From a checkpoint of a small mixture-of-experts model trained on Wikipedia.
Experts: 16 experts in each of 19 layers, 112 squared ReLU neurons an expert, 3 picks a token, a softmax router.
Below are experts of layer 11 (counted from 0) of a mixture-of-experts language model. Rows are named router (the router's row for the expert), down (a neuron's output weights, with its number) and show model dimensions 192-383. Each number is 500 + 50 x the weight over its row's rms, rounded and kept within 0 to 999. Numbers have three digits each.
Before each expert's rows: "comes before" lists some tokens at least twice as common just after its tokens as in all text. This comes from a sample of Wikipedia text that the model never trained on. Tokens count by the router's weight.

# expert 6
comes before: " the", "\n\n", " The", " a", " he", " In"
router:570500475475499513446474521432506572485437555507476523501519594549496498524552556518426528513483499390534515540500529500510437449553391541498615500485443529519489575461547460499572552520485540416533584504583584457391470463508416516574463455499542452494553511550426543515417455558536439516541504555414624524590450515399556444439578513552599474505469502483576531512466474561533498485598447525398512506479453441510528495574498436470498529528490516509458529550464463430508477464453468549499511469492516482444604575482465534469461489393512441473455552454435539571455439481456510454
down0:479460533581422536448471557541573527463437481425543462494562436540457509498530476438451429447464468543489474485517483580535436578523560442569512573582562364537438405525496569459475433508550474501490608468529435580591516486467473493466579405505491503491552473540438489506513405452501517504450443515586406553516499565456536468472454504489444501496430485495436600468597476445469464455477516464508469594544540540604449411515514525476597443428554500470546572513512540552479515445405502439474566587472500516462495507502535449442528492604519533530448524490435490563479465476572535559
down1:519515558427534516510450570412544479476504505519499474448492414494524432453500506458483472402413521573516506511459485538531496536555522478520526518439501476518423540536436517495602523435520550518565496483506493525490496515527514524514485498457510421536532477481440438503469479425530455560509386515461552450528539412489535463543484504588469458443541505483550390480510522525507561490517466476551538514570573493547560450489538545586508557556466456564462525532558422516466450422575426499502508497520437412572498435539614433508545434555547412499396416483343501589466491476472580474
down2:525538520404498628454547475412474464546484453569475555428519436466559517450553554463500422504467447530568504499497542511536468434486506503515473508446519501540586517469648481500476549533470484479426464495490502421474488452439540489555503423568505489487548427536562520543502499482464551497501529548432564528506455413412494466494600493525504497544433497493508516444570483408482435522454540482534470474521480449484456558514463549555393396502421548442509522552536572470602404531547569452506488432534427547488431545447504546505572471495433470499497468533466592354522526544523426470
down3:534392595511385435516501550526544494585547522554486445464514448524413471493435412379505447523507462480455565510405496608495506492489483517491571530460502541505537537465477465566555404493451479527529467379507486464478503497470520504524522480501545542546489529470575519526475455425394450594540425568419500489544434572496430533491490472525468552461454550551597485494463505547546484535428561457516510542581461537507504445555591525479393590456528478455521439575426536497465463560503609590478494587561455502495347566522498489496473515450462441546514572552494549563518497499641453442
down4:462527464565524497592393513552483512543541543389521485522468431564509606476557481476500444457427472488481468500571544485450407521547516447536466539433605457497419528489487515549390513540400452535546411510539542452527411434518483481549459484494491444484433567522545506422488521542516518470498437535443515495475604554598459581510564547534452433469538559558514577527512494512479507548575568529435488425500516476528459531536510530530497476461584502510565370535605448459505571416457522533470580574512503449546536491528506560438482476508501484467493535481465512467497562408484493579
down5:572594541456572537521485552483559487455420462532495416522459519581462478508541471644496524521516458375569488547548415461539496518590523518539532488481454495486593456474477429496531606512482564494604399604478509605525562500467413520451488498510540418484488481448515482418449427590439554455484465508479420468393514526463515540497418553505521538400501491535504498513464490509572466495552510497504526543522534509522481514528496452443493459624628502519394497553483539539561490512496520519550502416526517448486417439514487458561458578529523391561473512474534507527470459513462397478
down6:524509509559432513525484504523549478542501482514515532529570504536524471503468550559364482523491487558494540478509441511418502449494406487504485496517504508467535424502527508445510491533451480495516487582567406524536440444559490510497522355422496588534415525481552497535491507491436516516466607618484466524413464523488640335423527429475487608500527515437442477624485415520498490462555541534511531528501626479439554503537556477496475432460492519543437505601527467592465539550555467498509476505528513471507502536504574449434523503413501471503429429544538452520489484490496514514

# expert 12
comes before: ",", " |", " (", "'", ";", " School"
router:475512515507552481522490628418472497593479465565468569525464551534513530542463465436514508476593584492590539473471444418449429400436548445412471387492440470436651543391571476494492489479535540475475571512485476536524459541524511524459523520557444524504549642512524530508467486460450436474492497491370432553437451538490489594442548471550516570520516470489503539464532393500523552538494475472483447545424554485506448484458459460491533444508441463559499568499429451440431473482542491569561552464515503582533573488446491501594560458496489542518532512495612561497544464486522458528
down0:528397465564583479447518524517522476566510468485487526428510407531496482457462455520469551493424457574558499545427536512496551521483512450534483445591506493530415533534471464492462523493549423522483556433441467437591523475516489517479498516404535476511480492503553477505512472412557566416473479472517470488474564521587495517491480443459439518522493538495536496396535542534485470483466480555552641469581562487491449502455495490600497508547565491426654471553474546504569547429451568403399500505640585449399475585470491476523442489574520499454485464584521541408454526452490394485
down1:528465436556532476575475472580477485510550533482457513479539534416492475490402545525460518550556561492411532444523441433449434408501494554545496491502486570485453380503453509486597451590546494540499564543544445429518407492386437594454521477528488505521477454471404474542499503498544550481616602493490554554477498526534462455497501535506487525520544500502442550521461537498537474549483495628535445539523461562470502473537531484453521562607573510591501471487445522516505552547449502461428489445465459540627480457556518470425499456406450531527586517496439413462587560472535515564
down2:471485434518529485556512476470485499500596491465505447551494500442510494554585580542512576518621624527570566478503435440575542460552552496439553585506508493516536469527449489484519537485462507472419520448458463410469465542554573500528486386503503502480563531558519577498400505551505496522501436494476486490585477529419511431590515533458424473512505499486504558503460526492470482502464474425500471519527594565575489526507481506468362524428519445413551479452464445509502524520407472533437441514532470442457550485597562464570430495463455466469481565486501492458485516503424438479
down3:405540553514479556463470409473439515488541470524484509557519590418474532569498421528510512538518505498494510502455435433467421491539484553543499540444485539440456499534383452541555506486485498538505514453429480513495483500525501516487521422518449490553521526471440525425514399493463547523548497549491566488541438529579547550562559448467428486514476531518486480501517422513434410466487507542529491495497549452519506444463506579578532433517412494484580392503464413547539509601551492518526487454431412566488534534518537473545453556499475479454490541607431562460496499467535494496
down4:549523546573495501536517476448434565589469414434536497425592499572464495546436553606527507426549502477415460534472516451500532508493489451502530420542478535586476506461533534402484508527526446494564550401442419441473568438451496468534558520447426472473503552571473480505504461416500501445428554561478487553413517493527454585543473513515640533410472425525499386515529538442530460584495533520454537514547507547493521503430469505474450487515471486511589522497481528476467474520505529471465485501553506420502500559476422563482490426470521429462493495575396407393526532564495505474
down5:431520535512546471510506516582428494501525452502532494497584424421430424531534567508520448505521550510443576571479480578504475505450570458431457491521537574500560481497486531525482436531402464479555393555540496458423528593532508443461522549408580515502443525546582503480493517480554509547483477451468439484495557499554440503469478430427379440455484521455393463456515475475574512459521460492564361503511583504543416477448488448416427466476538396491508503501527433498506415494496505504506484529495446560478475537556509505478550539536457547456452409490417550477523481542496402436
down6:496557527456558541496479494486446469544498435448557584510611416564504442472462519592483426522499547576499521488446477550460431581525486509464443470432517523584423556465530421530391504556483471499501460507487535499551489485408478439416457514532492490383542573489443574510466539470550486495458496509459439492497435586536511341536563594457512490468492523530526479475487632548582583409455512442535501529467485524453503488500478558590532452533525342525512447476498522518512546597514535458604459494502522488463546480446500481504512531425485539508517507528449450538484529448457427517

# expert 4
comes before: ",", ".", "s", ")", " (", ";"
router:470515402507422506608460548556414520608445519490511513512589517465486648418504512540477572297481478517579532400518479460409576528446547513471499486436499434510518484456505515539483559491451577550536491481495484381494521377484478500546513529500504534510524492549477488463464512520504476443511577443525479516529492420566475604494588516500598573482504508453389447561520414519404552531538471517502524503472411458474536554506532599509511388456437488480507600448483461492500536483542527517584574550482469471585512516509468478504532477441499504481649505509478485493541441476468532485
down0:434463422478422450531471434464547606452535549556509515449528477500515503643440513551442437440477435466449587487598493523487481521461444521505540501509456502501574495519462475515493489526504495466478458387481507433483457456485481590405460525415480513437437559527523519420502498484540388489474501576528489469513538510467414442683553454310528486511575550493512537561572515549568461472527551496545478511473418500547474473501510481478486558478529398473519506556523559553468446523433551538579420454408506454522561419552490501551470509488569488571417516463588455485497538499516517506
down1:518502520541435468505524483537496396437390494425423562506544518503467491506558466483437476394445587582508513464557394448472524487474512547518507599458517457487482466513468563491473562507359526486417568539452481526540415445439352531426506555383580554561538466554487461500517552540526560494527511484520460536521509484496474497576523480583547555541479490462465476492502553543544445412525551427550461575540604460488547490486564494499501521460456472455538509494555405467497532543540450482418470375503498570432437517563527642525508528484468558427484511535440473536552525510432465597
down2:515545522497539522532488471470533439509452441456510460523508520552519475548475520526505532564501464518500462566595486498375602449584421558556600538460557460551569487599491459559439509450413555434521482458456495588463476574545444443576500504394448469431477484490489512509482544464479437510527456516492524572526547501478483473481396565455400557440560570524547489429437589506541473536519500501503516416530465483392470463481619616544537421427441580475445482428535518500595485598508529537478486427425552479526476523445509459543532453573406464478502525458586510472547505575493497522
down3:441461513596524476485485552439635559519525527441559452483581426501492446395404456541462464529524470467422457471434438398551514534545523504500536496552432533483491472538550517400485484498555470382592492583484481511447514537453512448489526465539447532493492533489572458372516556435535519502543499425473594489541503540504511578492499564464626571573420514514472493470453571545530581598591523475495457394480496500424540478438528489543498563470539466532584505524509472476457412602510552512493570413530524560503542598542542458519443518516495448559543567541524530469504516491540427467
down4:523407474529507480407526509517496489448414548506453529509511481539475545523495409592543474476469438510485653500481525534492480540396468479515528475522430510491468400521497412490401487350485505535533498514474502454477484580469664507537517504496497537551485535482556505489593561574388478474387519556489495540496467458527561369545521512488523422538448511462556549484475463469439497588457537528509503415455505446435516553470619531429553408533534497510466410459560500470578534457478409520424522485536458503556391591511482579516470497543483521578490463535542504441592445528549453366
down5:577500525393410461563479473530570418482517443464561469531459525455528471449505512648583542503527513562465486512445487551579484542430529450489490440459564364438464507413422486449414455505507596532563487463491468566475481497525571567481459480405639509497427563492555501534603542537430525513512472538414514515446531530594528534494458546480536402466423471380475501565502501451546481462473548421612518471481377451508539476478511525484495499566464506388506444444583538511558484449516466478499501496415508547450502554483596562644459514500512526566426506602506578492424472554466457505
down6:578486556562585498461477414440498559476497432540525548477466472448476490409474440412475558455485563526488551448460581568557509452580472480524511497652472563497485517514526523385533399554508506450518459510534532462494490523433466568477494395490563558543470519482368457439508441490511490616489504490498484440541587485560577459554638480608554554533363590444492495504481575405453494539517486555521527500493524448665445572530459505505534510563530422495559554433507572431465461551535508556458505565478500461543539453386479440450535519508526502546450538512489456529467480463460533452

# expert 3
comes before: ",", ".", " of", " in", " to", " and"
router:541542491428536510435445621397452517517504479561444467603497523536517491488550427541554501486561548481449494462457485493493524432459513444447443465510455477556452521511524516546499565448518601520552482547512550486453487549481484426533491544603500392364534497547489523528459471514564442499506585539433466536445480460456522505496599458484555545522485442413542468546519458491472460473520512477507549410360481519450513445557436436514476475527537598432511555409402505504520521491570476456528496449491492615536571415626519489522569496468464470492546442458476499527441475483501525429
down0:468545475496455466480480555494559501514469526490537418443613501490447501483565437365592454538441511415478520535412459511553484507524521473578403542588530490523489498511435450503559444523498471485516482573549556477557527501504567484443468470553418543538538499420471548530516513539519545393511582454519477513489496550523387532498464538470449510562489530520475503539403468412515580448483492479434517608494460518521454487443514545491486463443426523604513531569425534529511485454602492471418539683504537546465550437408500458587508474517544481442474509450477491408588491484524395504
down1:517513529520469475441492509407475536429498545461574398520545463487493500464493507431478494470494513546549636387483508557497474447413646430579537470542482389537590443434431460525491534494604565497538537533517548551465485590432540441411477502612431516422436449496550482581506604499494539443421508481567469535387650474484492489527565489478542550490523412454496478543555464526423459602484491513594531474506491553583462415520485501496443467512514453518501458482459468526502485516392503497499559495502492489547435458449415496440490539587464520499515520530448508476505641450467482505
down2:542519503435504444540534484500478555548541479418573445493502469531574475551579586551596403570537540473460553502520418521452517512383577541568584605472592474579587486520401506480496550565449487490462509403483570498510492538512527428365479531505494506500458491544495508541508495590434489560453529525483526497441504447439508599510512521479505524455484497519448523382487395460495498458488524530542524576533520504514481522553496430474538510519541522604441453551449439577565515544470497538455501526453522502437434518529464473453555533520501502507488507626509461448548501489426440501
down3:536582532570532533458551498501535458442517486606553525445518497533524488552537552482488466479543439526477491572465484503504546486531493435493530483447539547602503555550474507427547525392589531474426468510550463540491494422506520405464623428531541505445439542463487449468520518464513475496513524481496509502493504527530454547531459438545536519484442485529592517591514478565462408485538527423550512505503596515483427493500513493537420485481529543517429389467495522504396398584492519553601438590525517544554465511510554466568521538561543395519496404491360481531480511487496414448
down4:542503506542528498533527514434457471471452460525543476481417422538479463499557483519518538583480466527506532461425547476490494408500543492587476539548487580554527489492531519520508499436549505528544452478443482467623533587506404508542570468513515448456446528480480467493489400595502503526476535503531433517527517535488498565497542465525533436496516477514504452583606527535422488548461533434571504501441472412463499471442528545458447445426533435523516507418553403490582487492480589561540532518508472573489479569474413404541488554496466504500533499453413465591550458473497431473
down5:417488512571489454527427468536530521491508493541502432378428498492490456528562447574467447630450479482485582511496390527472637505642534470550561432537526499432518637509421498506491530571565536541499617432480562562495399493533562441570503540497533617504502519525507502555529467599552475516450476540430476527458517478396577485470491454476418432513554574448496479508490484476489512492462501512480552482451580597473448486527532513548516516539530507553542423516480515517469514557440440562506517418548558456498514437509505472568603546443395487523500507486396543518600474441425549509
down6:552535570501481548552520475500505435561629636603522513506554514478545406528555524445567558513501464470465524536399522514597513435476473461451457472509506569494452462475462425537594582486420426474462475490525613525417485527418526437461525549555477484525479397458489478565485427480421507603472471403579526440492468473502447533528510373425482465555457501583454446456405494508543491484467481545493471419521627497502461482587468540503488487459512479506469446589487424534548465580447625397498419402486440513495436521468549521509541528553495552469551480385544520504471514508520411490